Experts of a small language model: a softmax router.
Below are experts of layer 3 (counted from 0) of a mixture-of-experts language model. Rows are named router (the router's row for the expert), gate (a neuron's input weights, with its number), up (a neuron's input weights, with its number), down (a neuron's output weights, with its number) and show model dimensions 0-127. Each number is 128 + 32 x the weight over its row's rms, rounded and kept within 0 to 255.
Before each expert's rows: "comes after" lists some tokens at least twice as common just before its tokens as in all text; "comes before" lists some tokens at least twice as common just after its tokens as in all text. This comes from a sample of Wikipedia text that the model never trained on. Tokens count by the router's weight.

# expert 7
comes after: "\n", ".", ")", " ", " =", " =="
comes before: "\n", "-", "|", " The", " ", " In"
router [138 145 135  76 181 128 100 163 135 127 143  95 116  98 139 175 164  54 171  73 150 100  92 121  91 164 165 138 120 141  91 180 108 190  97 137 163 122 123  77 153  89  47 109  95  94 100 139 159  89  72 113 129 102 104 157  68 182  88 120 126 123 141 163 106 159 135 110 120  95 124  88 108 160 125 147 131 124  86 175 125  62 176 137  75 152 119 147 133 135 195 134 102 104 188 100 156 137 160 114 159 143 142 134  89 140 194 123 128 107 141 134 106 120 178  93 122 106 163  90 121 154  89  70 108 118 163 149]
gate20 [ 97  75 104  82 140 154 178 172 208 101 125 186 133 180 142 132 112 154  80 132 180 143 120 110 138  92 127 108  62 127 117 172 136 133  69 134 126 179 149 193 153 121 100 135 119  93 109 153  72 129 173 155 133 103 166 106 160  70 140 168  58 105 121 124 151 124 114 138 118 109 149 151 113  99 120 141 125 129 107  66 138  58 116 111 128 172  47  85  89  92 114  96 175 140 164 123  77 135 129 151 127  91 118 159 111 170 129 174 181 100 122 126  98 154 143 132 119 184 142 162 134 168 113 133 159  82 129 134]
up20 [ 93  89 159 124  99 114 134 138 186 101 108 150 121 130 128  91 170 122 150 181 152 122 136  95  95 185  84 120 110 178 114 127 120 139 115 127 157  92 158 128 126 103  97 202 107 144 103 136 138  91 129 109 105  45 176  54 116 144 143 180 123 167 152 167 172  82 141 138  99 165 120 167  46  90 152  80 134 118 137 122 127  87  49 156  68 124 128 145 101 119  19 198 129 153  96 109  91 132 135 128 124 129 151 158 147  84 121 138 147  90 155  86 130 120 115 136 120 150 109 125 116 103 164 124 171  97 136 139]
down20 [130 134 162 110 135 159 116 146 107 121  86 120 116 115 130 145 147 156 182 143 154 115 157 165 146 130 140 146 105 137  93 151 109 136 136 117 121  97 108 194 142 162  72 168 110 119 141 149 139 112  72 144 173  95 128 113 129 158 165 148 142 180 140 146 141 126 159  94 108 191 142 151  64 146 162 126  22  58 145 113  68 105 106 148  73 170 125 127 170 204  98 148 103 138 131 169  72 135 120 161 132 153 107 154 122 141  87 136 144  37 111  57 169  80 144 114 137 134 188  81 157 114 110 138 110  72 129 150]
gate21 [160 134 145 115 109 131 201 180 131 105 158 125 172 148 105 129 171  87 158 158 128  92 129 146  66 196 128 128 109 150 146 133  95 183  73 127 113 124 172 149 125 198 147 156 123  89 119 144 104 146 111  98 161  71  87  91 198 162 119 114 163 142  92 132 125 144  86  43 109  97 119 106 182 103 127 134 124 188  87 158 131  86 169 134 111 154 125 129 138  78  98 155 201 130 146 193  99 117 112  88 157 123 138  75 140  82 151  97 148 204 151 140 159 157 169 144 146 124 144 114 115 159 142 113 154 149 116 113]
up21 [148 163  94 153 137 121 187 158 147 148 113 144 169  83  80  76  97  94  80 142 176 112 127 133 112 130 122 116 157 132 134 125 211 163 106 160 172 144 154 188 157 105 136 104 145  68 132 123 182 139  68 169 121 149 137 133 147 158 144 188 195  69 186 102 140 131 163 102 195 171  85 102 110 128 132 144 158 186 132 142 152 123 125 125 136 153 136  98 158 176  52 156 103 132  97  85 102 101 140 148 156 136 124 181 151 143 174 173 176 112 180 130 127 109 179 152 161 111 130 108  78 105 125 132 136 142 142 139]
down21 [174 105  95  96  96  96 101 121 177 138 106 125 114 138 169 168 134 145 138 153 138 144 102 134 129 120 139 122 114 212 100 152  46 111  88 112 197 127 220  91  71 115 124 104  94  83 185  89 141 137 141 112 133 125 107  60  98 160 125  74 141 149 123  85 103  98  96 137 155 151 133 130  99 150 130 131  93 130 164  82 146 107 109 150 189  85 142 137  92 186  84  53 137 116 109  88 103  81 112 120  85 105 121 109 124 144 138  96 120 149 108 128 136 129  89 144 110 159  83 159 140 132 192 142 159  56 136 108]
gate22 [ 99  96  92  78 157 123 142 160  95 103 167 129 140 140 128  85  94 105 136 157 153 118 151 168 106 179 141  75 149 121 149 157 123 156 143 109 143 126 153 132 148 139 138 149 113 174  50 101 130 121 139 133 147 129 109 138 124 219 105 152 147 138 122 115 136 121 137 104  87 168  70  67 153 122 108  73  86 127 103 185 164 135 132 132  65 130  79 122  48 118 126 120 163 188 172 130  90 129 190 160 119 148 139 115 178 108 146 130 127 100 170 117  93 164 181 233  87 124 105 143  99 184 136 113 167 151  99 110]
up22 [145 158 137 137 178 151  94 159 122 167  59 104 145 148 152 137 142 109 150 114  66 133  96  99 112 118 111 152 131 112 159 128 142 124 108 129 152 109 131 164 137 137  53 143 129 182 129  85 117 101 148 141 163 171  68 180  64 105 116 146 168  90  38 127 146 135 136 125 157 137 117 176 173 136 117 115 137 127 112  99 144 110 102 101  78 178 146 168 120  98 117 199 128 137 171  86 174 148 111 151 149 136 154  89 169 102 145 136  89 191 106 203 103 166  44  86 147 150  90 118 109 137  96 157 115 141 115  68]
down22 [126 105 182 162 141 124  97 148 119  71  66 154 139 149 160 108 149 112 138  87 172 151 118  97 222  97  91 117 134  98 132  53  93 131 123 127 176 110  80 112 108 123 157 156 115 152 136 107 133 114 122 125 165 135 127 115 206  60  96 139 138 121 172 111 138 172 131 153 135 159 178 132 158 129 133 133  94 102 109 121 146 135  88 156 171  85 133 224 123 112 146 111 141 110 164  64 136  73 151  98  83 170 145  76 141 130 130 111 130 105  96 160  69 171  90  79 146 110 159 106 133 146 111 145 155 188  97  90]
gate23 [133  97  89  66  77 122 137 157 143 173 115 154 129  94 195 114 139 100 117 137 146 167 100  53 175 105 167 122 117 120 147 139  74 101  67 132 172 124 108 150 189 140  90 179 132 164 174 121 154 180 154 143  81  67 128 131 102 152  95 196 128 160 158 111  84 131 116  87 162 121  88 143 135 126 119 128 136 152 120 117 123  78 109  68 127  77 171 139 114  73 121 132 148 101 199 142  96 107 169 145 156 160 158 167  69  99 160 131 122 159  71 166  87  94 154 111 125 143 126 105 110 139 177 154  97 111 111 112]
up23 [151 107 112  89 104 131  98 122 109 130 141 221  91 119  94 112 141 112 149  79 105 142  69  76 117 116 120 105 137 115 145  94  84 171 111  85  84 160 116 180  97  91  66 158 124 133 133  86 113 150 171  43  83 115 117 119 120 126  81 117 137 143  92 116 121 165 122  92 123  89 151  87 101  87 169  92 148 134  72 153 110 151 189 139 133  96 190  59 132  89  84 118 145 113 143 126 142 159 174 121 100 130 126 197 124 144 138 134 190  58 136  99  80 141 123 113 169 138 159 163 110 141 110 173 152  98 143 132]
down23 [162 154 161 114 128 109 134  74 124  58  92 117 176 141 109  99 120 139 122 154 111 197 117 182 133 133 135 126 131 205 112 188 153 122 168 141  97 134 182 101 112 113 167 152 121 104  82  92 148 112 120 146 127 137 120 148 118 146 140 116  86 164 105 189 142 121 129  67 152 187 153 101 119 169 131 147 137 142 181 160  96  76 111  68 108 106 108 153 105 152 163 131 137 106  96  47 159 164  97  64 144 141 134 154 209 173 142 113  90 122 170 190 112 116 200 140  99 146  87 146 103 144 104 135 151 145  94 133]
gate24 [161 128 188 156 145 124 104 107  90 144 181 205 117 135 152 114 122 116 161 126  94 181 112 129 108 122 187  92 164  95  42 115 114 186  76 177  85 110 136  74 125  76 148 153 145  92 137 213 114 150 158 153 105  81 116 157 145 131 117 144 149 110  71 144  77 119 121 116 120 142 166 120 133 147 102 131  73 106 155 106 129 127 130 133 121 140  93  74  71  95 115 130 157 144 108 184 118  91  92 152 175  84 105 112 156 145 126 147 136 115 121 143 145 130 184 126 183 125  91  78 129 135  89  68  79 124 157  82]
up24 [111  97 172 178 150  79 109 103 136 160 116 179  90 106 161 112  92 166 132 176 143 129 139 154 111 113  57 108  76 119  72  88 113 215 132 184  84 143 171  98 125 125  48  92 156 109 149 192  86  68 130 148 121 131 165 144 144 103 187 127 170 120 102 139  98 132 107  97 155 132 120 136 104 142 111 132 122  86 105 154 150 103 117 153 111 173  95 121 153 101 157 129 130 122 111 142 117 138 108 178 133  42 136  99 122 125 152 126 136 108 113  98 170 148  89 117 179 170 123 100 100 159  86 202 112 157 131  74]
down24 [140 142 123 147 124 127 180 112 156 139 127 124 136 157  81 138 148 177 138  70 144  97 148 157 136 141  82  96  85  98  58  79 175 166 114 133 111 159 142 129 234  92 153 108 138 123 124 185 141 145 122 110 162 139  86 184 140  93 110 159 139  96 104 138  71  44 124 122  74 144 124  42 100  95 107 128 101 126 113 184 190 171 143 153 138 153  98 153 124 127 123 140 108 119 126 124  92 138 124 150 185 151 121 130 105 143  96 180 170 139 192 146 147 141 207 116 156 119 132 125 172 129 122 114 145 183 147 112]
gate25 [139 189 111 143 173 123 120 144 112 164 132  89 199  69  76  94 146 143  97 115 168 134 151 153 121 123 153 173 168 113  74  85 156 149 108 148 195 101 145 174 116 163 107 153 177 117 133 170 115 136 114 156  83 153 147 152 104 159  77  99  93 145 100 126 101 157  98 116 176 182  85 143  65  56 175 140 157 119 128 118 170 123  79 144 119 143 149 159  87  89 163 143 158 191  86 177 117 141 143 118 210 138  86 186 125 105 102 140  97 146 151 140 142 140  94  90 131 113 143 124 108  98 169 124 160 116 145  99]
up25 [119 117  84 155 158 147 133 110 127 113 122 188 114  89 126 102 195 103  79 209 102 131 118 140 127 138 120 160 118  73 150 118 149 146 139 106  99 141 151  84 128 149 133 140 146 112  65 105 206 195 136 120  84  96 111 114 162 137  95 108 142 142 136 119 112 113 172  88 202 101  79 159 108 164 129  96 144 139 140 103 166 148 117 135  78 114 135 139 167 167 177 117  88 136 109 141 100 161 109 168 162 103 137 152 147  88  43 169  63  93  89 131 191  80 129 146  92 128  75 197  98 114 140 161 129 147 121 136]
down25 [201 170  94 137 165 139  62 173  98 130 107  90 164 110  96 118  99  95  98 184 152 219 107 128  89 105 139  84 128 125  82 101 143 172 183 133 166 112 213 110 167 135  98 140  76 116 157 134 100 152 141 173 102 162 131 124 144  99 119 105  73 201 119 121 132 171 109 155 179 165 127 134 126  64 153 116 149 138 133 142 163 136  46 125 107  95 175 147 103 124 135 148 154 138 143 118 186 147 134  54 181 127 122 143 143  86  89 148 136 126 149 139 138 130 114 113 115 156 162 125 147  95 142 135 100  96 116 150]
gate26 [149 157 154  80 148 147 120 190 104 178 152  91 140 128 145 142 154  92 125 108 109 126 170  91 115  87 187  57 144 134 127 126 161 160  52 125 121  73 156 113 123 129  99 119 139 172  82  89 185  86 155 140  92 187 155  83 158 140  86 120  86 177 107 125 131  94 103 156  76 156 106 115  79 112  96 144 122  89 121 114 136  90 178  68 130 168 150 163 163  96 146 156 110  86 129 141 120 142 108  88 139  88  82 134 161  83 161 129  98  93  97 149 102 117 159 171 109 161 173  76 155  90 116  72  90 118 153 130]
up26 [ 87 148 126 176 141 134 134 120 140 112 178 179 181 115 141 103 106 123  80 142 143 180  99 167 102 170  51 191 114 131 123 113  63 131  99  90 129 162 215 118 112 107 192 118 124  92 129 117 126 107  92 168 134  76  97 161 170 119 126 133 130 106 159 180 186 107 171 114 165 143  79  88 160 155 175 107  95 107 188 153 216 123 148 155  87 121 130 122  95 124 123 164 124 162 169 170 139 174 163 124 116 125 153 134 150 140 116  96 135 155 155 137 130 103 147 131 132 113 164 138 142 179 168 113 178 114 186 127]
down26 [105 171 161 140  76 130  95 144  54 136  83  70 112 138 137 140 101 110 144  95  92 118 120 140 154 138 109 146 148 184  70 106 155 130 135 154 162 160 203 121  92  63 104 116 111  91  64  96 161  57 151 135 127 183 131 108  89 180  86  93 156 123 118 175  93 146 119 136  81 168 111 122 110 160 134 110 114 109 131 154 144 115 117  91 117 137 100 118 137  92 140  95 172 120 106 134 123  58 107 147 150 178 105 116 130  97 191 135  96 162 134  96 129 170 196  65 113 115 141  71 161 129 108  92 173  75 126 132]
gate27 [ 90 150 130  93 131 162 139 111 160 156 125 133 212  83 140 116 155 150  86 124 129 111 113 112 133  82 168 159  81 155 159  78 103 187 114 117 129 104 149  76 123  90  78 104  87 149 114 109 141 170  62 171  81 108  93 165 120 177 122  60 109  73 157 120 165 168 161 135 141 135 123 152 138 161 136 149 117  73 160  90 207 138 181 145  91 168 136 133 114 111 136 156 176 154 123 119 156 131 147  93 119 157 149  78 169  80 206 170  80  84 128 132 138 104 161 130 153 109 123 148 102 127 125  64 111 136 116 110]
up27 [ 85 163  85 134 157 155 105  90 161 129 130  81  34 154 177 184 190 114 122 128 128  97 151 127 162 121 153 119 143 196  96 167 111 157 109 109 176 148 119 103 183 126  74 151 121  94 146 144 125 122 161 152 150 155 186 147  88 122 118  81 154 101 112 102 151 136 136  75 128 136 129 103 139 130 164 139 152 140 175 140 180 159 169 110 105  81 128  96 147 116 170 157 104 194 120 192 108 120  57 139 123  64 116 186 143 150  94 124 116 143 193  96 146  91  92  94 155 119 127 128 147 168  82 105 102 141 134 165]
down27 [ 74 145 101 161 137 109  96 135 184 132 102 152 134 139 181 160 178 172 167  87 156  67 186 117 124 180 138 136  60 153 135 121 180  85 166 140 120 104 167 107 118 159 119 140  95 173 141 115 160 125 137  98 134 116 169 118 165 120 122 158 176  81 124 124 203  76 147 132 112 106 145 130 161 142 181 150 133 111  98 118 130 154 110 131  92 139 109 115  46 143 132 129 132 120  79 126 124 136 102 171 150 163 186 133 122 145 180 122 111 152 139 143 114 149 138 130 145 253 109  95  67 160 153 180 142 121 158 145]
gate28 [161 130 137 148 109 110  88 145 138 155 139 115 158 172 144 151 164 124 111  99 189 186 140  28 205 158 192 142 172  89 167 113 133 220 121 118 159  89 151 118 137  99   5 165 110 175 121 140 153 136 111  77 166 134 161  99 157 105  97 122 121 116 167 159 115 141 166 134 127 139 108 156  75 133 109 131 111 107  97 102  80  62 130 152 124 119 112  90 113 179 129 144 119 129 168 132  97 120 101 118 164 114  95 108 167 105 136 158 140 118 136  65 116 101 134 107 164 162 153 119 154 153 139 154 150 100 125 132]
up28 [168 154 213 125 108 150 114 107 151 120 113 119  78 107  68  92 112  92 110 124 138 103 157  96 127 109 143 140 126 151 158 115 204 117 143 146 103 134 136 152 129 153 104 101 189 128  55 115 151 155 136 104  95 132 147  82 185 128 197  95 102 151 160 125 108 210 129 114 157 146 194 117 110 126 144 151 116  94 134 147 187  98 138 138 128 195 105 140 113 107 169 117 166 108 110  93 115  99 132 133  99  84 164 143 177 136  54 200 149 137 110 120  83 162 115 209 141 132 183 109 138 150 106 124 115 178 105 121]
down28 [140  73 113 153  83  95 143 127  85 168 145 129 109 153 169 143 156 162 185 139 131 133 159  70 121 205 188 127 168 102 170 147 120 168 125 131 138  84  51  90 147 125 115 107 151  95 153 139 139  54 106 152 115 114 132 159 128  71 138 114 122  75 132 139  62 122 188 158  60 132 109 149 151 158  76 102 158 117 127 115  83  98 114 138 106  76  62 137 158 126 127 153 114 161  92 110 141 158 130 132 141 125 100 120 151 120 102  44 149 160 184 131 121 105 160 178 150 153 159  99 149 105  70 126  98  86 129 114]
gate29 [158 142 107 131 106 126 138 140 185 186  91 144 194 126 125 136 141 118 139 116 131 127 109  96 100 124  67  76 111 102 154 185 119 197 122 114 101 131 157 118 118  92 108 198 122  84 121 129 160 131  64 193 141 137 116 157 149 141 147 158 142  80 136 107 183 120 140 210  92 115  78 102 109 108 101  69 101  97 169 134 121 109 204 136 104 118 159 137 112 151 146 131  82  97  80  76 125 151 156 134 193 129 134  92 168 143 145 144  97 127  95 172 129 137 121 161 106 119  50 102  94 173 127 133 129  61 161 148]
up29 [145 142 111 155 143 115 132  87 117 123 152 111 130 107 115  96 114  91 126 140  87  66  92 123 134 151 245 176 162 159 105 129 133 113 129 130 105  87 116 186 118 193 126 115  90 127 108  93 155 152 165  82 148 144 121 169 139  99 173  82  90 144 164 189  60 106 154 110 119 155 129 213  99 102 127 114 151  95 127 119 127 213 108  82  89 118  98 134 101 127 113 156 153 124 113 164 165 113 131 145 122  73 109 132  68 100 202 104 124  86 141 141 199 125 142 111 140 172 142 138 131 127 132  89 135 165 137 169]
down29 [ 84 118 149 139 141 153 127  56  96  96 107  64 115  49 136 101 112 108  80 138 127  96 148 133 181 154  87 159 189 116 117  97 137 136 135 142  53 113 159 131 136 112 171 133 108  93 146  84  77 134 150 125  99  97 205 150 117 138 151  98  69 129 127 147 128  82  98  79 134 167 144 154 159 105 155 187 190 151  64  67 133 100 136 108 173 116 118 105 117 111 112 112 160 196 168 131 129 112  98 125  92 129  84 112 118 107  73  60 135 143 145 120 177 143 106 174 111 108 131 168  80 132 134 136 150 113 156 113]
gate30 [114 158 191  91 128  93 152 111 149 138  91 115  79 119 158  91 177 144 149 145 167  89 142  75 139 136 143 167 110 117 178 128  97 126 160 185 130 149 134  82 133 182  90 185 131 127 169 153  85  68 127 137 165 130 147 105 107 181 104 126 166 158 140 108 129  79 165 153 167 145  92 100 163 129 127 130 141 148 192 122 150  96 118  81 133 165 142 121  89 154  98 134 134 145 112 129 119  27 110 193 132 101  82  93 119 158 117 179 131  79 153 129 161 127  63 111 149 179 123 119  75 151 178  63 147 134 103 117]
up30 [113 187 176 121  99 113 151 137 166  96 146  76  83 144 134 141 134 192 156  97  99 118  95 141 196  75 162 136 168 115 180 137 164 118 175 164 193 161  92 118  79 123 181 148  89  95  88 134 102 102  78 122 112 179 127  95 191 112 150  99 112  97 112 114 155 118 157 149 120 176 111 207 118 140 108 104 196 173 119 101 122 189 164 138 176 153 154 156 159 182  93 127  84 115 101 117 107 120 138 138  82 137 127 136 141 129 111 122 169 148  83 125 140 134 112 155  96 199 109 124 105 126 161 156 103 110  91 141]
down30 [116 117 172 123 125 105 186  91 146 114 154 129 114 150 152 169  86 184 136 150 152 115 167 139 100  94 177  74 139  69 169 137 169 127 180 109 152 171  81 115 127 148 164 132 107 155 139 100 145 122 124 133  99 163  97 120 181 122 104 126  78 145 127  89 182 112  90 108 166 125 175 162  87 144 117 163 164 166 122 156 114 185 142 117 199 152 152  90 151 185 123 160  19 130 156 175 106 164 119 105 148 174 121 171 134 130  85  77 153  73 149 101 142  83 141 108  93 118 181 134 106 146 141 156 137 138  93 106]
gate31 [147 129 139 102 141 170 141 118 111 123 121  73 151 152 139 120 175 115 143 157 147 118 197 115 167 102  72  83 163 117  60  90 160 181 120 154 164 116 135 171  84 115 105 135  80 112 146 194 135 149  86 167 175 106  78 118 136 116 154 134 105 107 128 123 154 112 136 166 117 158 169 136  66  93 164 109 185 145  56 113 117 125 164 113 139 177 161 109 100 126 115 125 142 167 112  35 178 188  90 180 144 150 100 147 143 100 188 115 128 162 154  80 117 147 163 107 109  87 124 122 120 157  96  80  99  82 134 129]
up31 [121 113  93 144  63 113  99 130 188  91 100 167 202 212 129 157 160  91 102 121 183 157  77 147 140 153 108 134 185  99 155  93 128 136  97 125  79 134 140 133 123 152 114 127 170  39  73 111 126 133  91 141 129 151 145 125 138  86  79  87  89 131  97 109 124 111  99  96 151 184  97  93 119 155 165 108 148  93 162 175 200 140 166 173 109 133  63 116 104 126 124 189 119 111 125 152  78 117 116 153 183 142  82  85 153 173 122 128 108 158 142 128 132 106 118 164 133 135 133 163 168 148 147 110 152 118  90 145]
down31 [102 117 141 117  79 141 199 132 139 134 145  85 194 203 169 146 137  84 114  94  76 127  86  98  99 160 126 159 204 149 138 119 101 152 137 141 107 133 141  68 154 101 141 106  83 135 147  99 183 156 121 128 154 122 141 184 177 136 136 180 160 135 112 156 146 139 124 103 145 173 169 138 159 148 160 117 103  72 144 184 161 138 135 139  64  89  96 149 152 149 113  92 173 128  79 132 128 100 107 147 111 126 126  97 126 170 131  80 152 148 169 104 128 118 130 142 118 117 122 185 236 145 138  77  95 135 130  65]
gate32 [ 96  95 116 128 131 145 160 179 115 176 129 125 156 119 139 102 121 131 159 150 161 106 117  69 122 127 104  66 166 147  88  74 150 113 104  84 103 106 131 106 117 175  70 218 161 131 209 151 186  72 104 115 122 104 116 186 128  70 160 128  93 112  85 131 106  74 125 127 141 200 100 112 124  78 164 111  95 168 122 103 102 146 149 116 147 110  93 140 153 118 143 142 157 115 113 167 102 122 170 145 151  59 148 109 185 115 151 136 134  95 102 153 122 205 132 119 131 129  86  81 146 108 166  97 132  72 125 159]
up32 [215 131 155  89 143 135 120  71 112 116 162 148 174 111  84 147 123 115 139 109 142 100 172 187  75  91 180 132 147 143 140  84 170 115 145 115 168 165 123 107  96 137 106  89 144  63 105 158 122 138  69  85 157 102 149 120 107 138 138 108 178 154 141 160 163 140 149 113 158 101 122 102 140 155 115 167 136  85 122 126 137 105 123 142 153 177 203 167  75 169  81 163  88 180 159  91 191 122 180 158 131 182 118  98 136  86 140 106 120 149 192 142 179  99 157 139 128 156 149 111 192 112  93 121  97 107 112 137]
down32 [ 95 167 103 142 151  88 119 126 170 147 145 160 126 114 125 149 152 120 105 101 120 115 138 127 114 119 125 143  86 113 124 184 130  72 174  99 118 146 217 163 116  41 158 100  77 131 101  97 106 156  93 128 138 186 140  93 112 144 127  99 161  91 177 101 146 146 159  99 103  56 152 122 124  65  74  98  95  97 120 149 105 108 118 169 121 156 153 117  70  84 177 115 137 111 204  84 116 128 118 133 106 106  89  77  75 206 139 119 147  98 126 117 208 114 118 118 158 100 147 179  89 134 141 122 122 147 103 113]
gate33 [127 114 166 134 135 161 102  57  76 158 121 164 162 191 134 133 152  73  73 151 106 172  69 106 124  99 168 144  96 158 115 130 179 109 138 132 157 133 141 100 152 177 148 119 128 150 113 128 141 129 141 143 124 106  98 111 185  88 107 163 139 107  54 132 145 112  83  93 131 160 151  76  96 123  79 161  72 133  95  98  98 169  79 127  93 142 167 143  99 100 115 155 131 124 199 117 126 131 150  74 157 125 159 188  76 133 164 141 130 145 107 176 117 162 205 147  92  84 166 158 129 177 141 151 161 143  76 144]
up33 [105  97 171  99 128 142 108  57 117 128 117 148  99 134 113 124 148 121  88  90 114 158  57  98 120 102 144 112 101 196 114 134 139  87 112 195 148 116 101  77  78 113 168 147  74 157 181  86 120 141 135 142 165  84  79 122 137 188  84 162 146 114 148 157 136 131 118 176 199  95 136 111  78  93  44 111 114 178 145  86 120 169 113 138 163 118 128 169 138 126  94 108 107 136 173 125 177  82 117 175 127 134 121 185  99  52 106 156 100 105 144 130 122 113 129  96  88 103 105 122  77 173 118 119 112 132 137 160]
down33 [133 150 174 131 151 128 101  83 138 108 149 134 107 152 171 136 107 157 155 181 152 203  86  61  82 105 132 132 100 171 129 120 176  55 145 154 133 142  85  89  49 173 126 160 106  97 176 102 141 157 180 121 177 116  83 102 144 126  60 150 151 169  77 203 142 110 126 115 199 118 170 145 139  50 124 120 112 180  95 133 152 163 126 137 128 108 105 138 124 169 102 107 117  61 160 140 151 155  75 118 109 135 170 111 125 133 163 121 124 132 117 136 138  99 130 152 141 112  95 110  87  92 177 138 130 115 160 129]
gate34 [152 156  33 140 152 185 132 118 103  89  83  85 121  46  72 120 145 148 121 143 138 184 162 101 124 176 122  92 145  97  96 123 131 159 103 119 106  79 158  74 150 124 135 119 135 103 191 173  97 109  85 118 129 129  99 137 124 160  90 133 165 136 119 113 183 102  83 108  98  74 126 169  67 164 136 136 119 135  76 110 109 119 146 169 148 173 130 160 130  91 152 145 100 147  84  83 125 185 159 182 118 140 166 151 118  99 149  73 120 100 100 122 141 115 109 177 116 186 104 147 134 118 113  97 119 106  49 116]
up34 [119 162 158 150  82 191 124 132 152 163 134 100 137 150 125 158 108 114 113 132 111 102 122 142  71 118 134 137  68 142 142  78 161 129 105  70 146 125 136 138 135 111 120  82 182 130  94 113 102 123 154 106 103 139 187 151 134 122 131 138  89 106 146 148 179 118  61 122 143  78 103 153 182 169 179 131 133 118 139 111 151 154 147 201 124 103  54 123  79 162 115  92  85 122 143 144  63 117 171 147  79 132 160 197 115  78 179  66 183  80  50 169 124 130 146 143 141 154 168  95 130 161 126 166 100 135 104 118]
down34 [139 124 152 143 187 137 126 144 154 198 118 119 113  98 119 136  81  92 132 115  93 179 123 112  92 154 155 104 107  88  96 163 189 140 138 120 126  73 158  74  70 141 152 137 155 125 170 177 149  95  87 128 119 119 106 158  86 137 170 151  74 101  92  69 143 139  95 129 122 134  71 151 156 157 127 143  79 137 164  77 136  78 128 147 117 108 135 126 122 104 116 133 142 176 150 200 133 109 147  69 103 148  94 119 117 141 121  80 137 152 120 112 166 164 159 143 176 152 136 153 106 157 111 118   4  71  81 149]
gate35 [111 139 122 129 165 123 115 181 127  47 120 139 107 200 139 157 140 130 137 137 133 195 133 129  70 169  96 192 102 157 143 171  83 113  97 181 109 126 122 184  96 122 108 131 146 176 117  99 141 116 120 123 151 100  66 142 120 148 105  88 142 111 165 103  95 190 105 153 111 152 164 146  82  98 140 197 122  90 112 160 100 156  93 125 126 137 115 166  72  93 128  85 128 176 141 151 169 144 129 142  93  67  73 112 132 133 112  68 126 117 173 116  91 149 109 144 145  83 119 143 208 135 157 175 137 108 179 168]
up35 [149 114  88 137  94 118 117 111 109 128  90 126 100 104 227 107  98 129 130  93 125 150 111 162 106  80 139 180 158 101 123 155 109 176 183 131 136 148  98 121 140 138 161 137 132  87 119  73  55 119 151 142 172 115 181 144 115 162 164 168  85 113 105 183 113 133 132 133 132 115 159 133 181 105 215 136 116 152 176 145 134 159 134 137 110 143 151  86 121  89 141 135 136 161 157 129 156 139 138  73 141 180  86 113  60 107  60 111 205 175  59 118 156 133  93 164 120 199 126 112 157 129 144 119 131  85 130 141]
down35 [144 123 118 117 156 103 109 160 180 127 129  99 113  86  57 132 116 126 127 187  66  99 137 125  71 173 107  95 129 201 134 122 131 149 103  88  80 129 146 194 115  41 151 161 108 144 134 148 132 126 168 144  45 201 119 130  97 139 172  91 113 115 110 120  99  67 137 119 144 102 155  76  96  97 137 108 152  86 103 103 146 102 118  85 144 138 132 190  94 120 127 131 118 106 165  82 147 123 105 144 186 171 124  64 171 134 167 147 139 168 138 140  90  98 149  99 192 121 108 149 152 119 150 158 143 146  89 109]
gate36 [120 115 110 113 119 182 109 127 140  38 168  95 187 161 104 170  89 177 120  87 148 119  89 147  92 102 178 155 119  81 191 134 128 136 133 109 113 149 155  79  89 159 122  83 195 119 123 130 134 139 104 120 128 138  92 116 113 126 125  56 127 120 177 128 115 129 140 164 146 117 114 121 150 127 165 206  93 125 134 102 168 132 140 115  84  72 113 147 134 150 202 107 155 124 114  89  80 108  63 145 149 132 101 190  90 147  86  77 161 140  62 172 145  87 140 135  95 147 154 107 145 119  96 165 117  92  78 123]
up36 [111 157 165 137 114  94 160  72 122 176 165 142  96  70 180  61 137 132 143 114 149 140 161 160 122 163  48 151 127  90  77 127  98 143 118 140 111 173 172 152 122 125 124 110  89 155 120 148 126 134 145 112 180 110 124 150 148 150 165 108 173 162  54 125 117 105 101 141 109 164 110 159 136 117 158  70 163  98 108 115 188  75 115 166 163 218 106 153 183 175  85 159 108 129 139 115 169 111 128 129 101 161  91 125  81 145 173  75  66 103 123 131 127 118 156 143 139 106 106  81 155 129  85 176 164 159 117 120]
down36 [ 87 127 138 150 146 121 191 166 145 117 143 108 187 147 105 118 141 131 102 180 109 167 119  58 135  82 183 131  96 112 145 126 128 120 139 118 110 121 172 163 108 138 170 112 198 148  70 139 145 109 126 166  70 163  89 122 104 102  68 134  77 103 212 147 122 177 181 131 119 156 112 108 108 138 132 109 113 120 138  59 146 148 125 127 168  76 134 124 180  71 149 105 125 171 146  96 103 158  97 131 140 110 159 141 168 128 154  70 199 119 129  93 135 162 122 123 170 115 151 112  87 145 201  93 125 121  99  66]
gate37 [132 128 147 149 161 182 148 115 114  86 145 158 102  89 139  85  40  94  85 135 174 132 103 106 152 137 132  77 173 117 141 185 144 171 148  75 158 126 152 132 107 132  82 123 129 127 139  98 142 103  87 130 151 114 165 168 160 150 120 109  48 176 108 175 108 125  71 168 144 142 145 154 155  95  85 140 143 126 147 115 118  79 107 172 109  82 189 134 100 196 146  67 115 149 142 102 101  94  86 109 172 102  65 129 130 156 178 141 163 123 134  99 116 100 121  97 127 153  76 162 133 147 139 143 211 146  90 132]
up37 [116 123 111  90 116 116 118 143 167 170 111 106 149 141  80 123 199 131 138 185 129 106 141 167 115 141  90 141 104 101 105 117 125 134  96 158 142 150 105 142 141 149 111 186 123 139 100  43  91 116 135 104 101 140  57 147 121 147 120 125 170 107 135 121 133 140 174 106 190 204  97 107  87 134 123 129 105  91 124 126 165 213 121  43 159 153 152 119 124 116 178 171 102 137 131  94 122 130 135 213 100  86 125 142 123 127 120 111  96 125 122  63 105 180 119 121 106 124 146  92 130  57 168 122  63  92 133 197]
down37 [105 178 151  92  69 173 148  88 137 141  89 163 103  71  89 146 166 116 155 119 139 116  81 177  84 123 104 143 123 117 127 108 110 101 154 139 119 153  66 144 148 165 133  57  95 128  71  95 100 155 107 102 119  93  89  75 125 168  84 138 201 117 150 155 166 110 183 139 146 112  79 125 102 135 126 118 183 105  83  83 127 134 151  93 157 106 200  92 120 149 144 163 127 156 100 105 142 159 136 154 103 146 140 142 111 151 108 139  57 130 118 138 100 191 121 160 126 136 126  36 121 135 159 122  99  73 129 178]